Below are experts of layer 2 (counted from 0) of a mixture-of-experts language model. Rows are named router (the router's row for the expert), gate (a neuron's input weights, with its number), up (a neuron's input weights, with its number), down (a neuron's output weights, with its number) and show model dimensions 0-191. Each number is 128 + 32 x the weight over its row's rms, rounded and kept within 0 to 255. Numbers have three digits each.
Before each expert's rows: "comes after" lists some tokens at least twice as common just before its tokens as in all text; "comes before" lists some tokens at least twice as common just after its tokens as in all text. This comes from a sample of Wikipedia text that the model never trained on. Tokens count by the router's weight.

# expert 5
comes after: " |", "\n", ".", "|", ")", "=="
comes before: "-", "|", "\n", " |", "==", "The"
router:143152104118064171096148093136160100112122175117118154147123093128135145117095162124160110103128142131080082175104122187104159135150110057130120097102138138107165098114147100082108127143104137115114173100169155157151146073177146053160188103098122116120155158199153161115207121156142136129120076128144111124100155136140124113112132181202172132198105125108123134157140187136120190168171153169186009150174180156141132145118120116181131138163153137171154131161124118133123111129122141155074157112187054065134117180067137158150167090114105109133120163114095157118141156131139108083
gate0:103182108088099065147113091080129144131112105142155166060157121092182152090130127103118155078096135181132108081072168119137110151140105132127079162102110129149152099168168109138112108126173057165111130124173148056108135107055162152138143107096103174152145143130113131156075130088131129124119121157157170095142133077093123153173117092118134113084083110154169173151106114152184113110159106098092215111122212105090141117099071136207118089091138041112158133147146079178198151124150159143157140112187139135112119104107128132173115122114178116120148105161132125118175104128119178089
up0:086155104077137134108176128142164191126149068124079147101097095178182126155124155068090153089054156138124089136196114133094131084185048120130048094160106137110120159132159135055094146058151175096122132104205083106097194111137096077166087096128114120126164062146175114096123111135102099092155135113090139095119098117130105156133107138149113141125101148141116114082108090166137150070123128078094106165139174148125149179094136088164140113096150081165142081137114085088142118115139118154106095102145082108115146066135108150109131162135129099108132146129097060097131186117106139135
down0:137148106109149149121133162134172059124089140135128123205165157072150173160127122157106100181143123127118155168090128099150054135147143085192159080101057189095157124165140108148124153106154136183111102117162168112092079142083148105149175103114117139163089175159107066145129059070095109177139120179201105141141130108104162165098135062155143158123117140166114117120100097182178147166151131105161162187090160095146107079143139103131147107106146196157085124151131115130175118119136101165145158134105136155129098161083112101130112162157084174113131182186076164116167140150094128089
gate1:130156185124136131129129155105121166090079112127140118123126103204154124061155129145109119175123185164127112173125167099133112134086149131155146115142155122139220132156125140137127143108157191135112105120162131121152049122150183098121109132113159144153177075085060118156099150110166132105164123150140079105159099177113132056152161138160188108112112110118130164094164096215124126100085087124112103199124192107136098128169059145115143134092100105109101145191139149123090188156145097111147130186110182087116094109150194114109107124142160167129099097176206099078128124083152138152
up1:134143155124149137081147121158139084128173117131110127135077130163093081116149116172121114129142201145108157175084139140137091142147151173112161078102098167105106133090121108144095167116079205165149132082098152152127132113196171119143156121099160145160101162159156172118196162150103173152182085071121093136091146135158174127190120186162146081155141074089121116183151138104129185095185103159124079118167142180137060083131110101122190097096135143169143131061123136124148136160052182119142140095150071120159164117142108180120156123131098149165092152141097110119107115112068107073
down1:085184170124148154062114150169138057095133123120114137118116129166112101106174130157159114106180207130124152188059132141127074094157108136125148076141094129078091126104156128152087134108127183169153128128078141181082095118188160129178150131127143170142097186153132112113168113151072149110184138092145084137110142142112138078197169185156142071142131096101103152170117154154145166084176101177085107138190159153137064117114125104122139115079162156144131114060111127157141131166096151123131138097135088130128155147145091188130196191160133125160112180176087101106117114148095118125
gate2:093140147137161139124119103045183150132104120120132158150096108159135149102119065170132131198139124090151130079121065121153112160114124101135135102117141076082090072140157097131102076135102131192223138130093171129144106105129129141147167126129114144149075143149109115162141096142074135106169207070123120113158089126189153106153139140099140121106113132131142105079101111110116158192136142236103153085079073143143195078104124186161161077121158116098126203166141152110141136131141138138051130115141108126107097203090166112123175100120122118117109119125167090113144193139132162135
up2:135187125113115133152134136119143118169164108145152138130172164147137164125149094081112084204174113126172165148130137094097167152089145154149103041182144124099154140138072141145114086140100136177143125122186125140072137116111135116115171179131109128036101122081141149129112137139199091156123116174138125089082131055102144172146097024138084089154123138079159174151119156107111109109115143146109133063143150129186108092160102140136164064100112111100130156167125090139162158203110077165147114125097102101141076135183153095101132131104141131147147055159119143106140131083152088183
down2:138097158127169200157166090139124081159092094130120145081149128158147105154163064070126128036147167124106173106097104159080138122167150112109098053194117079107141127088101169151108116106073183112146150150144135137117155161147090168179083144162117114126133131079099156187169146171120124122149118120124135186100172103141130124136135078089128074091153082108157152084096193131131146093149126174123099096133127171127141107147073180118119057097067119130089125081098111148118157197121120164115133133086172162052107134109119083109040112136121097123126104132131101142102125140139128172
gate3:106218088184102094144079171079102093101105117117093147088117116086097137085122160108129086078143144112129176112175169148072169161170151117155158137156103114113150101118143103097091116098143142140217145136127184132103111094129093166131097141138140138097125111124180206137091140156132159111106150114166134159081160181129099104140134144077070167079125160176137159125164102165100130099087142126132176124110120129114141127118167174203120072190084217152101137097116119092130108141122098145108114166161116073194102152100135125101161202149110133136117133133160097164118189153146084086
up3:069135135133076114156152138162146113121128134116178139147173086052079070146079121116105166104138106166122145073118079079117161097141145075106128196111111102155126142142122177135075108118170117144126184134150101139104145124189166128100094087069091079137118148084163028184094119091157121115143142133163090128127126164144151104155121085151106109116141166168108182116120119158108191167128136149093128142170139132088100155150159137158129167139175108154148111158122107088076105132126105162084085088134065117052080132105125042152105090075141103120125103131191164135151134170095086138
down3:195120122095146126187141139179085162081116148111163163155150142097121131123183107106112105107207137107182175157144092101126125084126113119137117118135155088117108112153128140184116126089139131197116166176049100113075096125113162124079023103188141143144136149144087128124149095135094179118141125082070122122196077101056105074145137126119125158101162146144108128103080107107111099126145116182105126128087152120095125127152175101087126171169151111147112134097126172121060146151101142115146165122073123140151178157101153152067148122115166144128101128192187096185171167113095090141
gate4:185148117131139135178141151100123175105141117150154171086138079104201118042169089164120099067108110112086117119091129135074153136159075143142130152149132142111098165146176107072176114113116167193145152171110146122075105101131197105091120129146125188120082107162151141096139130135093103201146151101129126132084115118135147113114077158073123110127055134175085178129152075122159121137130124112175133165103127148133104127169079139153130125105098098145083135127125123096153101051092166127067122088112140127067139205056168139118113161161187121180096090146113089096112125167149098117
up4:185147083213110167174131152141171111155070152096191135083142108103110119139117120126103136075159135113081156138134145131074154089111135115171133122158089139128109105083111154148102157136127174185143129120087136125143131061092114155138160129171106115107114082127101091134125114141077110163184138150130104112125138131084097168112165089141157090124146142147147180157158183068071136123174092111084180097145172128149124177051063116115115145120192131075115142136116162124134059107076113159145147112143138162084192118157096139161162166073185176116108189108103078138057138105144149152
down4:134177147126151146071120113152179119116152139096046131075130054124156137066178128139094204108144139075181130120116126175093165076089118128126113117105084097127120116134122148147136144152133129131171118138154113153141090162196181130088144147092129097141132098162109104130104139174129146100176189160128098154107111215115178121180149184201146058111116126148122136099170126150128142108126150152169139106142238130105136144135108129162060109122172098133175121068067178114093124074089116120079110070120124119135080134126083108146114091111119094144117128113137098107085165085155121142
gate5:115187073148127127130119117120157095098130143155136165150120109105152095089127147110135139199109165068065096110091121127169135118156147128156128149075108098130104156103138150143184150110159088155107096166123173080118137146097107060109125144139188201102206104086151151107056159116079103136168113127128122130106112140172125092139131168132116187120139123141121154062127113169176153206127175111117103131131105159116139144144126112107129159132062059080111135146113125064139086213137113138155145117153203054148168074098114144123110083138096157118126165097170094201180144136126113155
up5:148136096112156185169109167119132120136107095104110114076124078124104142048087044105134103170102113113112096163145124056129145115064130103153138167103033053160184131062108088156136105135124113161160114140071111115101106124129141110099162074079108159114179166112149158159076139098122167104075118162161182181151137130164092095088133145125192141094176136120194136140104185132173148097152148141087150146130116138096105077125107120141121111088105115156144095125114150184064116151180147169101084113116114102147110146067141165153139160167131121120107177062128154119139134120097153124
down5:138126115105090192139103146108131190099130132108098090144113126077104109114094085124087110089139091133141159172133124105078121136088185119161115184192117075096171160116050110180135134146106130146186073082155131137114124140164166207150165143119085140148144144072146164094148153118078129121062134169091125139154132098149071163111159110146187133104181133110152165188104182124133145068198132154115163142076123139121179099156152051175188122108154128179099066150111182175142139115112120124142126067087097105103101129110128116147164158149101125129102154157133149095167125176136160134
gate6:075142111113092071059089161090075116166101150177148088116167163075103109112148103089120116121130134118118101087138167053130091082171138140082083127124143124159156136138140188181159118117154168071126116176107097180114044120137124120112135142137080158136117097123119118095160151095090175094160149143154149149148062149103128133157136090117082138091141091112098132125143116119097116113086163079113114153125112143155099169198115110106123187140066077111135157140171162151093135182117094083096157150178114063118120028119164083128157132144081134123100096150137181122065149148137073124
up6:057129103133126125114141100118187099112071130145144143167110121127133079112101126079182158077147104137200101106212083123146103084110097093134172121140114137124095131145154165133153131163145136148087104156100124175065126087152154058145089124115150129143149144111061081137165147120113125173113116104152140160129104097196134127111101172131125116089117136135123128108078088118123186087085124074121138120137097137097120176174112070086149112122130135144163105109101079151123067175191167082127197151179159170165144170164147115134193128168158117106154128193159083186148122067137066102
down6:171086089137123133105141120104129138153104103127129147136085121128187142083096199154177110081100110153186080082134132134089073123139070095139161072127160133120142120088139166115117114103089067128112093084134108049095123135158113087099152172170156110139139110185161135086129101176102140222200132124141125166178203149127106135104128147102115141127093161174144138153101082139153156131131150108094192138124107108113187149184140106167123082049155120112213127156172105151139105140132134126135135188134203132142152156154115117102148113147124131126128180190136117151130149105177066092
gate7:192154107127118104071158090141166047117145137112100137099146115110195137072117111106130110171126130171161132200103114118176124137167124140079135128094092154124141145124115118102124118125069164137139117156130120119162167176168116111159121098039134184124127120129164165098120159205077093176122142093169133126107150080123148143161168105083125179078068098122145123191130112157151112182141114113131118141082109091170117119160121080097081088118116129141085099160072118111064177085133106113140157079084155199161156117160115111168109152113114043163161100166107154148093142168135139180
up7:066123128134075134090102088166117092135115125096095160051134166120106175119156144142148145140118163109124128124141119131079102103102095101116083156121091105124115214111109086182113044121112143122113167167112143156115154162084146044123107109140140102114102146109141129108171107116130097087084156150141130078127105168219148106103076106181151144103163146127104155138109153138152104067126146125095041184134145136106066091114109163124117124146031139121183048142109101140118135117081148184133168135131128117116126112103133055151158139144088145094128101092086120169181103110159104069
down7:135103128066117113127180148141153125137104142149139070141111121171136155121181134150154167168183129143108156203127086068176111077107103083200108140073136198144153115170119093140194110143121132117086116120148108142173137142113134117161118121174066137134139126119108155140057139114108086120172157198148126175200166089131115134087139115146102098176081122123109143112144131162101160138081185154167151081074157101116113123135137049185091146176177142140153130082104134106093058133143138128129099087135124186110067179145162101100099128096169099185110129116156115103129137141066162126
gate8:132111106115134153211155136103127164084174156128150177166105113105173108085109113084088117132164096112119134144092140195145101165118159147079147096161100160144137164087138120127140171141156101135154129104119129100116122117170143165122123119125175103104073144137105131095175154119108131113186143160101181108100195171153126107145140106126156139106104175169134134080115145160195168118167141134134115138158206140092158167134146130126192066155144083144151178069195100145072120081132099177130161146111087058113089141086150196127094145055130091129114102153177088097046185159107125125
up8:101182084114139132081087101102117161091114105062146070141126105099101168123095117075127151128068107157151107112129108075106099097083161068141068120092089139179160120201112068128162102095157136132106146165054120111132142107058140144139144089108085172149130095122134102172102163125134119188096173090153151145085100164124176143155148149130180170123164112145079165108135110146141130116127109125130185144171151163113171145186131189087092143087135123121089113112134185092142121130136098147096072159183156133198174076119111145116117072145169068092134178124116112111153133150189152132
down8:136193116142116114056096103108123114123081112129093065161142151157133131185140105078125094109113114199170117090099081109117105081112146131152091122097169101138139137181110119102093137125151121130134103170136129084183141088101093155115201095146112137115156117152135152150190192100148154166069150104149148153093111131065127106138180091158115169159137091132108116093116078142081162117106094108135149147187136105147142156125133134116181123078069093114145101125120102150121159123139134102146110140134172113177172067139124069084171152179116161105197151130054170123120044179215127121
gate9:104205117150112145127138081148087119120140102140089078106174138116065104113137137104112188134032200085110140138138127113130115107134164109113141171104174108145107161102208117061156142131104139114094169177203152104126129149130123065085089165095139116129142124145132110094128152149125168157195139077085138070152130110119171107123108126119071112147115149129117092145101119128169141112109099143127036104164172126152170146124107130108080105177143108173147103089090084140147141091093126110137123121124170179147140176122112161133193151104126191157213154167070140188136101124127113176
up9:099166113126170193102158177108135104137166141113154101126067078126086143139102181132072126124136081087134152135140137096117162106138133074061164142066097114088131150161159127081180175175111120071136136169157146095113141127106162119133139118183183127106097128154121171118111161118036122077183138097077117172127135111133115095120121148142090111138140162110162146160080173125188149128077109095111104134148117151161204199111088137101112175122168086085119097183106116116157135135112090185137131121162130155098137138197110175181150166048109139086110116088117143157080134129099090160
down9:102202102151114141113138083127072122116144109161132116126161166094091089078139125088108148130089208121099132124085138102084122104200119142166128173141142086113085126162189146074148100118116113115129142184189150125125124161180120106122115185076123113091113111141184098110119174163094162135169113067120144125150137085102140080127118122179110104132141184190108095142068138107149183141089113123092076124143161110100158147127114135152076128166161145134097127112119084139149129147115119085135165130120171169167117145129104170110122136100090144180192164200126181237108096099164094188
gate10:116159133111144129102155100147132107114129129131140170178133222090167108184123156120172094196143149121045123164117158164167111087089115097127099166093131148115128125109087147103196125049146152198099148113154102128111184123123177156132137099099124138133146099111156116126146168156105160147119037095146187152104201118114101130131143141121145136130148131188103152127133132064100139133133179145101087136106180194155107146143175186106165161095137206174142079104132101163122105113186113102132133106095097172095139172089131166143058142086191136132134108057125109153140138143123109124
up10:065152160055087122122189136120103082090113088115103157183173122155086094136124141129108129131084100153040076107088127123102129136114073150150089116139124123148156134171116163178082140191157076144091105164127118112066101139121047198105116096114092151134118182071127095180110099113139095108145180164154170122165117100086119163076115084111171093131086142170121143106093076153125176139101135089106184138107122110119142093097192111128124123159106078133099112134154148124123149149170101111133080133154140130099167121153110120133120073092126201134156085131094128180155086182169128166
down10:092137056158175137058134123112164106132081166143107156078140120097100096153134145205106182141132183117122124160168073136072108118091137118131161081150169143155102159092097091092168166095110125141082172096158110123139171083166148057137086130128124110077125103204132200144130152163108151122071134136147073158090159062171138122165105147197156144127179149129144146093166151154140116163124129062096090128160102170103066141147119172101134100149118161159130081133097151113105104082147141113054129118107127143113134121107110110170110220112136106148101133116107095176143140092100142106
gate11:113101120107099134137156157052106150086086149151139088108127122134133165090170113120168067088141110162136133139118184135170156087178111061115135176110145083117120085200150111127156121074112131171144166109112199140101141174081202079109137109152100166125059151140090170116105145146148095064140126058167132144147055199154127128163079152116151113139119154105175088116093121167134121144154119160079121156125081138105159119178125181178091094098071108145144145100119126128147118164131098117145137099194136078139084142104087127127177120112119080167179174165126108093114179106103106101
up11:083158129116164122125076150110150089130134093107070153087114144198065136113132176133083144087093156152141134073129128085112114090119109181119108105100069146212144120115130117079107098145142112100160096167183098109164105099108140110084117142062166112102139127163145129083161128113079120136074149128179152127083195093182150150150147140116089086069127052139064132135070190116127054142070136126160144096090155086086095154105109166176162105166068100125138117112098107135136135159157135095117170119127157128162134059151153122103108131149127114090149110162116116176151154165167176100
down11:097045112114129107132116111147152131092109101233118155129152096205087130089115133135139119149130102164150208078094161104198148143129121096115137151099060116186140096123174101085158105168104129166174116146073126114055113118124095126103136123094150169121116097132142192071151164113098142136113138113115085139112176178101198081153149127121099140139120159137130210170112098133133116104131143116130141124165153167046090152107125111186192070115058123131139183162140124083110103125129065098080111111106106121141134050143140127110109142174125112105128088133111115170134123139158128111
gate12:159159117062123109180085143102112103140095151096108080115171159082145131116148162120132107103060151141176138122202206139122120147130115153117139121119087068077128111166166113120093170154158117149077143130133150106093164083098097065085144082153151095147101096126115119105154136107118125139076157124128152117095107168139128136127171119160123093116125083086152095117131179108061098097078122151124078065093170071109110164109149121151116106159136151082121142183091101144144169053182174157148137067133095084106123218146133147158118089046126102089135108100123129100188118128139182091
up12:096150107147146137135161159108123129093134194146153198109108127140119174114139124102092118123104161106093090106164143140094112160106135134158121117161133099161086178058180186100090184138168107160198155117107172144151127113107134164148149174129123195104214142145118098103143097103150131125157153132109137151138135152137169154163115211097109145168104198129196096124117161086109120107119095132105131171204155123112097116141163115073125146096169123123148153045083073103135121163118086166105165117146188145130138124149119135135111088168170141146130178173160048109110201066098113155
down12:101147127130113135129164048094100125152129150141123106104078104156080122137082120128144151082157138141094163080085139103153112188097216119066139141116107110140149170119121176107186136125139112110102100134075138116163134145166148085117135116130154121109123144100133156127098077129131160127108125157136145146145139178164114202231152155121077217174146166130148112104127107094142128157156156167146086138159156146133121128166010135062166119138076079151103118088164117125095125152080125119092147134156143175073158105121131099131127128185161116150193110082115181142098168109208125124
gate13:133165032123126153099109188124148119158086154147097159084157121153186141175092118151157135144121200121140117116133149170121089148136136114123152147113181125086136117140083119072057157146136128039178148093123140145158148136171131093117126108088127105085158169204129158166122066125154100105138100171162150149201105131182118114170160112130137128142141076110092058115104146168133134131157098114162111170160125127127084202067115186160200183225142149192143101102121092118165071102148111100118101169108128113140144146140143110091165158141152150112144132118135115143128122104104156143
up13:055125114106072160127135134101124197117091134161102196062119142160181142055120148128159161127123115124120125101144116126067137054090141162167116188109154109145098133120137158104122087142139090105149104165124100179196130076148132205083092066162130120116191129085135151196115092164059144146150104168174066121164133148096070091118184113096157156063143084088115102160115106127104120144110111141065136108104142110164149141094112181111124174153124109125146127094128108110120118129176128063112132144110142100115167128142174074148130157163169153164090105124130114162174113137096149175
down13:164102165091106093095155116143119172102136104093103156154126170182040177098143151099069128139098106132099113136098146115118105127120101081137146125197068128141144156139112104104152144115047114177102135187147141137125110137107118158159150088171080149178142141081132117130133057171126176169164119084103123072098156119089133077115118121088125145181101131159160121107105049102135097111089161111137181155112085143156164104150174041156060121132091130118157101145082151110079168150137187134111125093156144144086126197145135134122130091175168098092066083119085167152110120162133144110
gate14:147075113149102143133111113041108143126163179120124153114129123157119111113125081117097150152085110113093111115113089079158156176137108102113136140115123078024123136170153150147052135113110148165171165113107091091128117139135105104114091094084126140146118191144158124119175124129160133088130123127073127069118105133119152127132099124084098131140113161183099166138158076133171184147169181113148142131147131124115137145124189086143111130137106092161192129091171132149162096100160079086109102102081111149121069115102125080157158107215209126106124134117056073066096088170058090099
up14:148110129146152110084129115123170049144147124202104129152201151168160114167090130178163178119187160130130054131225100152105151096096115140183158188094119150126160043109151129140095144125140085142166188182159145139098137053193120147152121085077111185129156114160120152125166077135202149119121086141146135114123102114050174141114140065139079103152090104155088087142133147132097162100051169165146118134105126144140109168130138145188098101130128113125136129092074132134163153114130134154137157136136136146134109109138119149076139123165126128125112128088139140151082101146138137186
down14:090162104084116193085172095180103109194088148131124211147145171135156149149152134073170167133165177143089166133131163132181103082117157204089168106141076154196053119157134115104141113142084112106099147125075094122184138127110099132122123130133127032117027134075121148134179151105142129128066172130097105149151126149104101112073160143087135136114148107150127084125114131095102132184175138140156130087139128156082107120133123167123099149080114130134140119122106141129096171111127189101094178074123193179123111140157165092069139104106126141136121113174130126108090145114142122123
gate15:179143132144126092142160106133117127137100081198144126169169081098100076156086132175150156108170169069083147125139147090128134114121094187172134118119171110134152146120084202149137120095184156164126158153115073128144059101141132119123118094130106123167131138125152117069147178137133127093127087179154136097135141095106134088083170119088118122109088178219142160146127143095096151135145120120117132141106104189181176076153138139090097104075091082128105113174105162133123074110169062104124155168077149113094119091119145069143106089081082117156123065167149153140094120119180065186
up15:083152154082137081124067141183141171055167143147117148120125150103106153110106098115090089084193080114103098131061080067117177083116092163174125132110155175138147168138077138116185130085133085090154117085108117118173142155120155130065109157137157120161160149172133161145158228096165124122108101143113123175121169137124148095086105151142115167165122125114137150169104110109168097083115136160144213151206188140104135162201102097121200106127096116140125144125143087147130131119154130137145093149105131116157123146199092183147104192097167124139149133126118163150125160141116158152
down15:098144176083121141148097116126170159089158127148105150091142175072143183148148160159093130110142096186123096172080099055123138150124046100185093141128163130188124125127073179085165117141133139101155098083127157100143150119114150104059086126127162137152150152147157151132168124118113139126150126183112195163110176122076141127139089185158096130127104129117154171148130021126154093095099101131144186143155136094146100127109066129107153061135137167181119148101163079107092135057114139158101100137134110135149082165134130143145151175124144079073155124089116103122177146117110208156
gate16:114173122147140114070118105072164102170117092104109152169156125163101137092098109090109195081114136088117099098145138155114144114162122136118173175076110152192099073139129107149107102093134133093168162116103069184083094124186178101140164118143064133144117118102163119155140107132081091200164164119135112130166080169096148147169148156092137126087165127168145163145096102118073155145077117088150064101214116178140128131124115096077125110100141147099110097131075102136116148147137156095133121066171167065112116152162081095095120155098121174077148113136097142109139042174122091105
up16:144137146098123110175130188142145120131167204115143066078156120099159127067130097160160123118147130096160120114162145142130112064117127138234100147172168104102139093160097108124133120167112081142151129141148184044087105127160121175144151110083093076147114071111092076180119116134186122123103149137134120140121187077096124060128082157112133185135139088143166198112145106123121097069136127150149164112161115119152138132168144169140125077097081157122151136112219101091152145180120158164140169122142090105064169169121159083131169085131125138144138117103123121125196092122154108115
down16:092151113106150159149116134166088089166108152161107096119088137143094147146113158138142077141186119153125145103171152112228157131139079110204091134168124138113138158120140137123138162108145113162098144193180125085136150123127084090111081157129121146118121125118102144053081117134166205093128073144100130080101182123116134085146071102154139155174093125158142102159178148148118098136166135167139208079131058113120162131162110168196090107165092149132170128124210126103174164109115112165094137156142089123100111132076189148208137109117132126150117144126115099124156205130098153164
gate17:122242149122163122152118152102104155156132100113101160141099152173107166099137135064128146167095131150106095139170172044132091126126079127146122157109129110116190098118161158130050190038136164151189148092173140127113139141125172164165139115106114109148114087164108119092145102110160179140135132128108115114141147157103120159039168161108141102139169041126126108157130184160115144113098110111174133133196144094104135113100076165090115126151178129153116150099144101166102137095113085161060125188137112145177096167123136161119143121166103144114164072110192097133090107106123114099
up17:156146119130163127106130131155170142119105117155122137065107205117086131187117130101149155092144117127175140208128109149159060113138118198189148111174144165103149151109093098112103112170115069132127096112139150194122128158156118127146187123102104091145161159148147072152162095130120158075162198149128106119121160143081131148129166080112090127070139119142089117119096149131115161084089178081129094128155163128185136130098110154165140151183134100162150154078090092193138142114104095113100103177175131206087148125113191119189129121114157110149109083141129098061176160145116048129
down17:100091069130101119149161141162112126165089105141123122099170167104091156129140161140139174066147140125106105198130185198132093134154106145140122144138132121180073172141124128115147078166116031162087104172108182156072126122087162093106124100084135119116167125196160104108177118148090143147096167189119098096152102125089141135156114110135036136107093134149178073129077119146149070117145139175080139102089114143206111111115137082140126107177134154127169153112152133105165147120095140128141098140137084124119163062085113083145187092111141110117122124135119194081202150153154106131
gate18:110108122167143129129126160154102132117110074153208215164095118087134090110119095073122089078109117108159110104106091161088135133155182214088137126116164153159076165108161105145094072165157155150138155078137112165124095173100181095161143103126115121108089095164131114131127180124089125102115115137136140119111159154227103120111111113112108138129089182176106100094101112160182135136105073088134092145110121141126209123150152096126076181148142154090117156107136067112153150134138147116165084158140047138146205134084124101159046112133099095154142135165130118122134180136175103136
up18:128141145107157108134110143138154153123104147114140153069098100126158117162138127080148179160110134132109139154149164113165179153167115072125097083133100150109133155174110093139162171074182173062167112096158176172192108109129093157095089152142134130097100111149153157150198158168158155077065130202147156114151081101173104166106120150166134127108123162166109090129089146121105090112151169150112142096151092081119158143134161073168145040083108138156092116114138155152113218151065068104138124151177122133084134108126049111114121124164162117152083157148171141138114054147090129110
down18:128082183110119147179084115134090176060167160106097130157103169142151138163065085099156126186086133145114160088138187133179117125133116087158105137108098120128184151166095143106137136089169116103136121120140162146116088109172151137099112221135133148144108160183100148124169052161154128148096121138203177066101174133106096132163111165178130116148122120093076094093093128095114106146146163129134123137131088114160100102130097104206172039111095160154075106151129164159151146157086098161115081075131137112121122176101085098105103119133141142130141171185149115087099063151098130116
gate19:149170169117167136091117064093123139088203110117142163218123075119114116146116062148155174093102108096111057137128149136108182126102126085190115164173167142091107193134105126062150109134187093126162139110069148113141129120054172105084149111149139129140087150110175097158111175096112188068106130105117146110092159150144120151122099143068144153109122175170139145102133101141142145139099092129083167177145110160129162120095126090161162124084137139102205141116183149142127159115169134145165114122155138181076130181140137071136123107067126079104152164143196121114139129128132086122
up19:083179155102114130089094127138154128089145152062116123148141112081081146175191146101142149107161082162137167177102123113128151099110180114179110141137147149123065171083117091104191143150111099169190161118107121138127173173090121078071164098141183162141126141051158114121138141071155143101136111129127115118099127156150121107098105116124147165146144178152107183155150118116147072128168128141118117134111097134132144143109122165133177113104102152066199174095158094133118083204107154138198139051125144128083173103155187156126117170087131068134166158159119160108173137056136085113
down19:058144163127135175143129111207204104092122137154132087140166138139106173086147147099121093136153175135144085118091191141143049127080117075106116119142056104123177174159104130175158148092056162098115122177165092128112177085038129107161121143156122059200151141141128068142105127126124109082157103208118158098114070121144130204113141124102132112096111141114130139122157142168125096072157127167173145075137173085122168126131113135085144121167125161143137126210180128156136103119151139152125113135132159151082122115138181111143088153141134132071118126138099141117133128092128152103
gate20:104161147076046121177123186119100126122150102107111125034131090131126160123161114132079160127087132095146088090123131143170174169036172175158120129115112094113181062093102152177108104115088094157170152113052160084153180131122089168095120075074143152145139131149138101086136082162109142108136093124162089119153132100126140103127081123102075121175127153156112117139074093126149159114085106152201147080150114073155108135105152139126117089152116136148157113082136133093171122154115090167123154157153135139145111116136128130182177142192136177208094146081086104158134124174108138145
up20:098061136074096106151107153153064130139124155106132076143159197106094129106113099109095178126130120174133142142054077108140173076140110106157092164082149141073117129163128162140126191173154158146149122198115134081125122094109123190136083154132065105135120091158106053144117176067135132140151118119145121107160120120073089139147099095121158096123084140176111120134130100109171132143072124102114109095082162128106127168151109131039034169125122135091148161095206138095095172133171144153138114128057119120120143132189127098100088132107104170102154139071113141083137124113124149108
down20:131078130123143116164118163166096151166164148132171216133131121118105129160103078111101166173158120093109145187127112150177114133183102160069113168163158150169118110070107123100132098151154174115053104137094107086088129092109128189148077114157068136150132168115123141142120088114154210114139074098103163201176113176129100113128100101088159143114158104113105189107058139158148147135164112112131086110147103144185078093087085120141120090067124104091101042110120130134060113154123139134118139144110173120131174098080121180098117078121115140130137096095185119147097124114135087146
gate21:128236191103145104201076106081152177129077061137160164110108134090075108116138107138160110116140149135134123077163091094145154129163103104137161133152210121161134113146071110117107071088174172163107108121171139165097123168104121147106155182099189127099132090103147058140115060088092113144141146094124127127127137171167133094107174123143111190137167122129107085136161076093123188137097096105170139123116078101163152132164143133113086141128069124150139166168121063140163093112136131104062161137163144134156179135112109108135165120137117124079111137153190099160143075139123146155
up21:128064219143137072143204141092170140169143159109156152090108163108190088102092120180113138124143090132132099107114145117095088109142101099132170162088127153185169196162084124091129153110147091081129118163169120142158106161127111133160146197115144125123132126148153130129108138115129141141124141109099140103164108137120162124126097072132143125136171160153075137132143114104059143137184144094136185048117186230097140092147114173120145132137162099104140191141099093140053191130121154115103169110130123145116099086122104131117146135016131114163157102160190137137097098158146121143
down21:175047145169157100119166115158182136175169154147125109109122146168171082138075104164081144125188103135101135103089161158083117138133099138149157123137101128179171141208089119088084135105128136116105121192115081152166109153088097132141141213156143121093094139120156147159144128093132134159107142152023134121125131183186129142104121066113144136170137137120101105105141109083053099110169147134114145073135117215072112104134096167127149111094167124111125111182176057070076125135140171111125194127122134097110135108104104163100095082128141129139165110126139119108103112134081090154
gate22:094138150116110141127155167138114102177089181125152133167097120162136131098117082103161108198150167169115144106180179131120169113137129131185138169127123139071127049159094162146117119169146046112139146136112138069116191096116130153123072137129075150118081097115107163143079118102123131193133157075135145109130055106220107091140123099099104096162097125143166094073172139115131139158112130145075094137133135183115139126072143149101102107079128116117175109137142173153196132146113169198095119145183069128081148119083115106111153115156104133190134094112065096097095166127121103173
up22:132200164134081119114168133153097093156150139161113141118102184142141127121128109107150126177149177163145187167076149133117226138186119137169157120126162127112139161111130141137146130181144099098073116123154061096106195100106130140143100160104153092114136147157097093164123149059078139081089122158193102056148076121144115160168110083113092142101183125176053117105095124133155064090155129162107129157133201126156118158122146079108170126155170147136161149122088174130135176179150172181129137140128156113142093175153098174153149160175111115147118055134078127148149108123127162115
down22:098129115151155113121133120144109153123106168173163124139070140144129137144148105173180166140175133140086217109114114151089161136165125120148134122118138125064147131087148161109123117146192095086092100124156107139142215137098110157164094137160084178136061131139111153162086154063121117172173083123128179143097038133145106092152142138112080136116109103151118038110131127139139098133113144159162159186117105145092147118129155158155112069076143130071146070145124181080114155159154192135122150177152095136081149080118083185166162137182164119129127066165120123163101074110174149126
gate23:150116127148142159191124122130109147083114148122088128140088072084139117162149140167157113128209121118099127088139180049137163112096116086153129165089089084114177050131106147121074074117145104129178101125103150140139112109119158206149083133093087157178170164122104113159151133113121121081157099114140158164151117102178115139177178076113137129142159189166180157140137110119095072147142176125182151113129078147141186127120139114104152099099148166137072161117150183150060159094109098135118145168127243105148110159109112153108148144160202146123115150169162115123140098150120152165
up23:150132065089154109128114169118154241105087109136126117140147195135156203122136121123124107096157128118153078108086091122088079166138141126118104110184151185166103131111110144104107085118068185105134150097161130114094163073157147143115148133145082123141090188129123127113160113106141135136126162125093228150083141167091138145143121118174107159140066154114138172132170164106117146123145162191142108141135203108157107138136111155158129101156119149147105162091151137106158132145109119119207110199089088095068108123193123175145116169111142178156115132152079161071071127145128072143
down23:077154127159117123087109078124117094165139108129125151091140191171139128152169080095111152073080139142196162088140097154114048115139150171114114105116120120131128128139146114129147144129099159152107168120143058121106129139136099072092169145195170102090087141147148116153108087120118164145171129118137117139142100161083157120100099246135098212130100154054146122078136148110120098140086114154110119105113151140097113106122087155167065162152077118082141127119088135128134151146130123072108101133133036196195108139139092160139131166113070145179135123097056115141078170125108115139